Weights of a small mixture-of-experts language model, trained from scratch on English Wikipedia.
Training: 313M tokens, 4348 steps.
Below are experts of layer 3 (counted from 0) of a mixture-of-experts language model. Rows are named router (the router's row for the expert) and show model dimensions 160-239. Each number is 500 + 25 x the weight over its row's rms, rounded and kept within 0 to 999. Numbers have three digits each.
After each expert's rows: a language model's description of what the expert responds to. This comes from a sample of Wikipedia text that the model never trained on.

# expert 0
router:498524517481499492519494519550492410503484493552480475498479541530541497487539524511537497491498472526512512525483463525480540518534512462473534528514476564522498482477483516519500524530521486520525471520459467520484533438528466463480468478
It responds to: Name syllables after capitals. Second word pieces of proper names following a capitalized first piece, such as Sz-eg-ed, S-ultan, O-man, Miy-ahon.

# expert 18
router:504503488499512520520478500505504476531526500524446480576492526466501460525511517508544506489518501509529504530447460527510498499538479472517526507475514517477493510500513553482486492541463463497482501488469488502495504457524460493451514546
It responds to: Mid-word fragments, short words. Short inner word pieces like is, as, us, an within names and words (Und-is-closed, Ka-is-ar), plus table pipes and standalone "is".

# expert 23
router:518544496474503484556476435500512490505511456510481493502483525483496508537520485512503474483542492485483492497521487536528467488505508504515506499452461543478493476516481500492480486530494475457492479525502499528499500512498477476484501501
It responds to: Prepositions after verbs/nouns. Prepositions following a verb or noun and opening a phrase, such as built in, depend on, use of, during, from.

# expert 40
router:515576500502504549534502489548498469518523471498511496500483510473522470520526502534496483479516432507478489506477477541495508517471485468509536545500458545539492504508453497525475493520471488494509491536465492474459504534494477463480554485
It responds to: Paragraph and heading breaks. Double line breaks after sentences, section headings ending in ==, and opening parentheses, often in species stub articles.

# expert 36
router:515500494505471493514479460492452449474489443521519476492461520479488484497488512516502461445531493507522498519474481538488515555469493498504546513510521493511516468469456521529450497511477512505524464536521496464496503479515466500527557529
It responds to: Pieces after C, dollar signs. Word pieces following an initial C (C-eb-u, C-ory-ell), spaces and opening parentheses before years, dollar signs, and prefixes like law, tele, chem.

# expert 2
router:544500522508496469512497495531456447510508494487476464493458509550532506529528504551493444489506520513502497531525484548499505507517520481509511529498497533528482499470497483475488513474517462520512511501482479518498547467539453473467504509
It responds to: Name-syllable fragments. Middle syllables of personal and place names, often m-containing pieces, such as Th-om-as, Guill-erm-o, Ta-orm-ina, plus first names like Michael, David.

# expert 8
router:503568531480487528552464441503478486505490418519454555508524483482493499508496533518526460475501487493534488498493472493516486500467515461507537518483477478528456517472520493524470479514476520478481473576538510509463486482540483496460517530
It responds to: Determiners after prepositions. Articles and possessives, mostly "the", after of/in/to, especially in census and demographic prose, such as "population of the village".

# expert 26
router:497530515493464483529482459521464480503517519471512513536560502491499479467522523513533468449517489476543519484505490527504520513513522484475535527478536502553530497475526459490516505488490448497487445547475462507505533495522504497518540538
It responds to: Word-ending fragments. Later pieces finishing common words, such as ple-a, dec-e-ased, te-en-age, Oper-a, Soc-cer, often before commas or "of".

# expert 24
router:504528485478495494553501509506500503504515443544483510492490500497479464517498479503508515503556499505470506503496498533548500536491500517534496504484517501487478483493465512508509508522475458431482455528490514512496473527514510474470503489
It responds to: Prepositions and inner o. Prepositions such as in, of, on, to, by, between, during after verbs or nouns, plus the inner "o" in cartoons, postdoctoral.

# expert 35
router:541548497508477481524463503511463438460502443533506513512505469520476512498501502516495510472512513513494499529477494500521541493510454492520479519487472452500470504493530534483476482500482447437505454491453477490501521490517464491482489519
It responds to: Word-initial prefixes and nouns. Word-start pieces and short words after the, of or and, such as en, dis, post, trans, relations, Career, record.

# expert 41
router:527554515486504514514518478508458525490526496504522539515492514494464517481510513463539438453490449510472489498470492515517478492534513470532496503485479513487492532520475492455466515544467482452496511515468494487500531466505472502465495529
It responds to: Mid-word 'ic' and prefixes. Pieces like ic, ac, uc inside words and prefixes such as inc, acc, pred, plus list colons, hyphens and headings.

# expert 20
router:520522511480498495526488495510466489483511461491527517517511512504488532497503482503546524476541499487510473487498472531515524489488515506545501524482505472484514460480507500496481517506481503465494450522470452529489479514508528500497510511
It responds to: Verbs and mid-word pieces. Action verbs like help, attack, pay, deploy, plus inner word fragments such as res-id-ency, unbr-id-led, acc-om-plice.

# expert 50
router:506532487541476495532503472521507457514488514485510521482534500487493488537531520480533495479527494505509523520532528523518523494464521465528517520491524467511520480495483475506483490464485503467506472507474482458458456492547497508471454493
It responds to: Infobox field labels. Field names and taxonomy pieces in infoboxes, such as Family, Order, Website, Coordinates, Conservation status, and fragments like Comm-el-inids.

# expert 14
router:493531524489487502511470493496468504488487478521492512534500516522523491552502514517550492495514513489498494524491478515542490522489534438494526503495494517531476511473500489513503455515509491439486489536485493494457487506525484470465505546
It responds to: Articles opening phrases. Articles "the", "a", "an" and possessives after prepositions or at sentence start, as in "In the past", "camp out in the bush".

# expert 29
router:517539478505464486527511499520504490493542446532489500549470485514512457461517525515501496498485508506489493503471419499484531500518463493524512524474511518516497549498477501528455513498497480495523465492500477510456461505527489495491539536
It responds to: Inner syllables, scientific names. Inner syllables of long words, often chemical, drug or species names, such as amitript'yl'ine, Goalt'end'ers, Cinc'inn'ati, plus the preposition in/during.

# expert 37
router:472505475477494497539496488499511482481549477498488512523551520509499464525568506497499482460510485536488499516470479498533518521514497517513524527484522487570510516483525476467514447461513486499469482491473458506522529509550454484491525536
It responds to: Mid-word pieces, table numbers. Middle pieces of longer words and names, such as Col-on-el, Cor-on-ado, pro-port-ion; also numbers and minus signs in tables.

# expert 9
router:500538517482496546550449447475459473506531479501488508543525503494498492514499527544537456482509506488516483515458492482517514488524508465480543481459520514529468505484497509510467472524479497437482494544510493492462503518529490491451492553
It responds to: Determiners and possessives. Articles and possessive determiners starting a noun phrase, mostly after prepositions like of, in, with, such as the, a, his, 's.

# expert 45
router:485511476483458527547482431521453475463532443475489461510479523494524474499521514556499486480524510531505496505503480528498517533477527479509521528494499522485464458472468506501469439503482513472473507501487462498483497507521503480513538501
It responds to: Headings and table markup. Wikipedia section heading markers and structural punctuation at line starts, such as == and ===, table pipes, opening parentheses, citation colons.

# expert 34
router:508481505456516498538503453516468468501494486542516532514495527494465546525496513531499454510513491527502524496504532531501480503502507499541494512469498535522498443474432534436496495501503510516490495510480493487494513507529463467481537518
It responds to: List dashes and politics. Line-initial list dashes and table bars in infoboxes and election tables, plus political words like Party, Candidate, social, and -ron pieces.

# expert 55
router:536524513499511524542500406508441473475503492518487470545497511499485497493496480499497459495544484499491514508491463551500510487518480503506544527521520498495467512466455491476499502506480469505478487512506505478483490489496476460474545495
It responds to: Sentence-ending periods. Periods and closing quotes or brackets ending a sentence before The, He, It; also decimal points within coordinates.

# expert 33
router:479529494499518509532479484540481468482508496498482469510528512466524486509518490512485477474469459497530497507496475538507516493486463503491515497474532542518474486480533474504509449525538482459506487511521430489481517521527487457509485494
It responds to: Colons and separators. Colons, commas, pipes and dashes after infobox field labels and in tables, such as Website: http:, Time zone:, Highest ranking:.

# expert 25
router:497544513486451512570500461519516487495530437558479529548519489507511502559497507525506464492527516519519486500458485540460472477521503477507500502485520519492470495495496533497496451516466496458525448480499511520511511521491474517503503506
It responds to: Prepositions after nouns. Prepositions, mostly of, in, to, with, from, by, right after a noun or title, as in Duke of, uncle of, stance on.

# expert 52
router:519501506491495485511483446551483458528497467540508503461490495495500538538493477499524488511541485536500520483501508532511515484488500503524493511496482509491522434464462510514499484500510470467517490537517518535515490451507471479471503509
It responds to: Letters after initial capital. Second letter or syllable of words after a capital such as G, Q, H, as in G-l-obal, Q-ing, G-en-us.

# expert 3
router:487517487502504484548458497507507451503506513526496472554497520503552475545529480532502469453515503508446514519469482523519492488498482512505522516518464483516516500493529548502467478503472499498487434478482447520540492496521442494513527575
It responds to: Copular and auxiliary verbs. Forms of be and have plus also, became, after a subject pronoun or noun, such as was, is, been; also the -ly piece in partly.

# expert 44
router:490494512480452512543493474509474458540523519531529496517477502519515533490482515501525524491500494515534496515457488531535498513507507497507496520489512492494486514463495515483508478513458485472497475527479483474466505528525464474477484534
It responds to: Infobox list dashes. Line-initial dashes in infobox lists, especially footballer "Youth career" and "Senior career" entries, plus heading markers and table row breaks.

# expert 58
router:522509500490497512532452467542464452504502487532510528514493513524481523504477470537572497493551466547497519481502504520523494495480510468530496495502513473474511468443473523510500494474493516444519458554487508499495468490516483478439493500
It responds to: Years and after-H/G pieces. Year digits 19 and 20, closing quote-punctuation, and word pieces after h or g, as in G-en-us, H-er-itage, h-iat-us.

# expert 48
router:527534531477524524500435459543478484528490521525488494481493500507532494552502461496528494477538484521514543480482502522523475512486505459506524514520506498493488453477460474485506486502489510479494475532490506510502496472535481461437484518
It responds to: Pieces after initial H, K, T. Second pieces of capitalized words starting with H, K, T, such as H-er, K-er-ouac, H-ey, and single capitals T, H, S.

# expert 10
router:511541503464514486532493486542481473507508489533511511535482491544502494525518468523535493494493483550503524510511501525504494482477494445509506536476467516531486489459478492509454489519512491468500461519523477518533478502489498516475518536
It responds to: Line ends, letter-N pieces. Line breaks and table-row ends, conjunctions like and, also, while, and word pieces right after capital N such as N-ob-el, N-ing-bo.

# expert 42
router:531532547460508492533429492519523459504487494495474502503516489504492515510544523509503464475514491518501538518495482534484505512509484500556542539497520535472508495505458522484505484487523485465464457501515511490510523499493481499510494495
It responds to: Inner pieces of long words. Middle stems of derived words before suffixes like -ize, -ical, -ate, e.g. mob-il-ize, emp-ir-ical, gradu-ate; also rel, adv, organ.

# expert 28
router:498498493491447506543493512527481483476513456528516502545517501452508488497520498539514513461556504509483490522482446523518534526512548492521517528486477491462491517492484529520528501493483508447500436529509501473496502526510507508509551536
It responds to: Inner word syllables. Middle syllables inside common English and Latin-derived words, as in acc-um-ulate, est-e-emed, rem-od-eled, Ec-u-ador.

# expert 61
router:543483518483513531510464453519474481475497486501496534519475496523531484503532493531496483475508497516516523538510531513547479527471512489509516522484483499519498489510494517473492454502519459489490442505512500504517497494519486454494494536
It responds to: Pieces after P, T. Word pieces right after P, p or T, mainly ot as in Pot-amosiren, Spot-ify, Pot-emkin; also closing brackets and periods in tables.

# expert 63
router:502510451495457512522442470545489458483482497497501502521491509488495486510526499485519480435536501498503499507509470508510540545471506477504528517460521492524526490515509491492491495502508487450486473509436505467483529476508497499516559563
It responds to: Word-piece after prefix. Second piece following an opening letter or prefix such as p, P or ex, e.g. ent in pentose, Pentecost, ter in exterior; also per, due, and.

# expert 7
router:537520543484506526506510485513457466520499486528513491510473478521491507517539526548542495505474529531514512516522495497514530505503491443502543505498468541540495479472487437480486502510496510507449495555425511489490543518556475465475505533
It responds to: Indefinite articles, determiners. Determiners a, an, this, every before a noun; also word pieces right after a capital L in names, such as Lom, Laz, Lud.

# expert 15
router:509533460477516494560466461539514435501528490526500500546467489506531508494535475523540486474478449517458510543505453566520488493505498519495507510461437520496533481461505536470480515529469482480510472506485478538522499515507489482497492549
It responds to: Verbs after subject nouns. Main verbs and auxiliaries right after a named or noun subject in descriptive sentences, such as is, was, served, accepted; also line breaks ending list items.

# expert 27
router:512520505503465492510496509552453492482545498507515490528513490522485497495514475533503513454514491492486524502502511520533497470469507487555524513481480490495510484473495505495501510514476495491498456536485474513479495516500519485503520541
It responds to: Mid-word fragments. Short fragments inside words, names and numbers, often after r or St, such as Spl-it, Bre-it-kopf, disgust-ed, Berezov-sky, coordinate digits.

# expert 21
router:514485488501478532522489483536523485532503455521477545526488472497490455484504502507516499489479439555479521514480451510496498509511468498501522535487508472543514525485492473504477487521473479498504481486476477520460458483533486467486500519
It responds to: Word-final name pieces. Middle and final pieces of foreign place and personal names and ordinal suffixes, such as Kazakh-st-ani, Deutsch-land, 21-st, -burg, -ić, often in lists.

# expert 56
router:504516514487492555515468478528448480511485519539466475502530485518502482549491461502548500484493452543503532483514493486512472462540507466548489520490496490513526472440451510478500467480457496495491462517490501495479506496519497446432509525
It responds to: Initial consonant pieces. Short word-initial fragments of one or two letters, such as sp, w, f, h, d, starting words like spouse, hierarchies, wars.

# expert 13
router:554489492517488490509481493542490492501482513500540486528474511508541506528534500501535487465512518522536522504484533502514446508502512471499485504495494476533519461483495505503483501505477507523466466491495446483508477481515509473477495489
It responds to: Pieces after D, L. Word pieces right after a capital or small D or L, such as Derm(atology), Dres(den), Dict(ionary), L-iver(pool); also did, had, gave.

# expert 47
router:542550543473538529547527477517442481520489444512504534507477494503515516503513528503500464481498468514470505512496517511481537512490490499537530507455481510527524470506467520471535511533459473478508496517472484491483517485495487488477521504
It responds to: Paragraph breaks, 'ic'. Paragraph-ending periods and double line breaks before section headings, plus the 'ic' piece after M in names like Michelle, Michel.

# expert 30
router:516517507530476489542482457524429465484525479496501511525536513504501490545521512501521497489464456508502488531489475509523540482531499526522527499475530473527517522471500484496500500477497480503532478510443499467470513519516478442475517524
It responds to: Name and place endings. Later pieces and endings of surnames and place names, e.g. Albuqu-er-que, Rij-e-ka, -burgh, -berg, -ović, Arsen-al, before commas or pipes.

# expert 49
router:509526516474539511512452475523492445527500495515501517478468519521523502551519475516528493483512455528536540485479493493494488495500514498506512520538491502497521467472458476494506478496519534455526473522504495515497503488520465479437507509
It responds to: Pieces after H. Word pieces right after a capital or small H, K or G in names, such as H-et-zner, H-ort-on, H-ew-son; also some periods.

# expert 53
router:544503552491524493519451474535448459538472474526527511535487500474486500533528510518536498476512491527505542534522522493500547505482491496493566507538478491523506459481516475530490508547499479495489459535488500455500479484527468486502505510
It responds to: Name syllables after initial. Second syllables right after a capital letter in names, such as S'an' Francisco, Sub-S'ah'ara, J'os'é, plus short words like he, d, del.

# expert 22
router:481496495509457531538514497522525504498478473531465554496497501449517490471524501493498501486457449505483486500468489497509504484518489500487500529463515506510503528508501500495418508503510478504513466486459494510479462478510471447517507519
It responds to: Foreign name pieces. Mid-word pieces of non-English names and words, especially Slavic, German and Finnish, such as Smolens-k, Boruss-ia, plus non-Latin characters.

# expert 57
router:516492534519487531482453508505463451469512493479479491535502537522506456520530486503518521500522485523497515526470509515544521514496494510512523553491507498511464480473513476489497494536504492443514491512502478528520533516507522489452541529
It responds to: Word-initial capital letters. Single initial letter or two-letter onset starting a name or word, often after the or of, such as B in Bourgas, Bitola, Ch in Chase.

# expert 5
router:531519516493517502506481501510452446492490493498502474537500518529526463533540501525540536480503495529542490537484463521519510499495521474509517507511484495518494489474491503506525501524522537497519471532509456476481500482527507480510515528
It responds to: Mid-word name fragments. Short word pieces inside proper names and place names, often after a capital initial, such as E'the'ls, O'man', Bourn'em'outh.

# expert 12
router:502535478465512526548457485511451455507484489520508560504450528508504515492493545491528452494506496552512510488481466508504517505505464483488543507492508499506505525477505525511486479483462511447517462514507537485489471496525454488490513513
It responds to: Line breaks in infoboxes. Line breaks ending infobox or list entries and table rows, e.g. after "Country: India", "Scientific classification"; also main, such, several, these.

# expert 43
router:502501513505489487533485487513465484482476482531499522505482521486470481478528516498515454448510473528497494486503502540493494546487497507546527495465541482519545497492453509472482498483484494494527494522490482515506532518504451494512542534
It responds to: Pieces after C. Word pieces right after C or c, such as Con, Coc-on-ut, c-on-crete, hur-ric-ane; also single digits and years in tables and lists.

# expert 32
router:525490527496482487519481465533439487506537497548484530526525510523506470494497491533512478477497503517468537514509463530511494492500522486497507534493448514467485495482520505519496475490532508459522443531456505517500526495505456495445534533
It responds to: Digits and list dashes. Numerals in tables and scores, such as 0, 1, 4, plus line-initial dashes and pipe cells in infoboxes and statistics tables.

# expert 54
router:511507481481502513509505460519448492480515468512459504541517496508506513478496513504492461470526486481464518515463509536499507480497466507506525545522531498492457512465481531493482495526505484508479499523506505518492536470503467469497522495
It responds to: Sentence-ending periods. Periods ending sentences before a new capitalized sentence, e.g. "France." then The; also closing quotes, ")." and capital S or M.

# expert 17
router:489533507489447487531457469503484485521498500516507505516526525505550501486527451532515484468502493507510501513474499536519521499519501515538525518466538534520537500464504501511479508486526452501485483546458535488486534515530514477537517570
It responds to: Word-stem continuations. Middle and ending pieces of ordinary English words, especially stems before suffixes, such as comp'ens'ation, obl'ig'ated, dep'ict'ing.

# expert 16
router:514526502477532492550506432498491488506496496491488498526456525528539505521505481476508477471518480515511479490479480554489476494544524501485531512478499529480508493483483522481444477525493485439487491491489507490505485516518466456469469536
It responds to: Prepositions after verbs. Prepositions such as to, on, in, of, about, after, over following a verb or participle, as in went on, returning to.

# expert 46
router:518523486482505543535504504513502474507548501506470516510532537497494503527537515512479480470508466535491516504502452535521529507541500461553507535483490489520504518470507516475527469450514453502517483500474462502498519483496463488472513525
It responds to: Spaces before numbers. Bare spaces before numbers in scores and tables, plus mid-word pieces like pen-alt-ies, ant-agon-ist, and See also headings.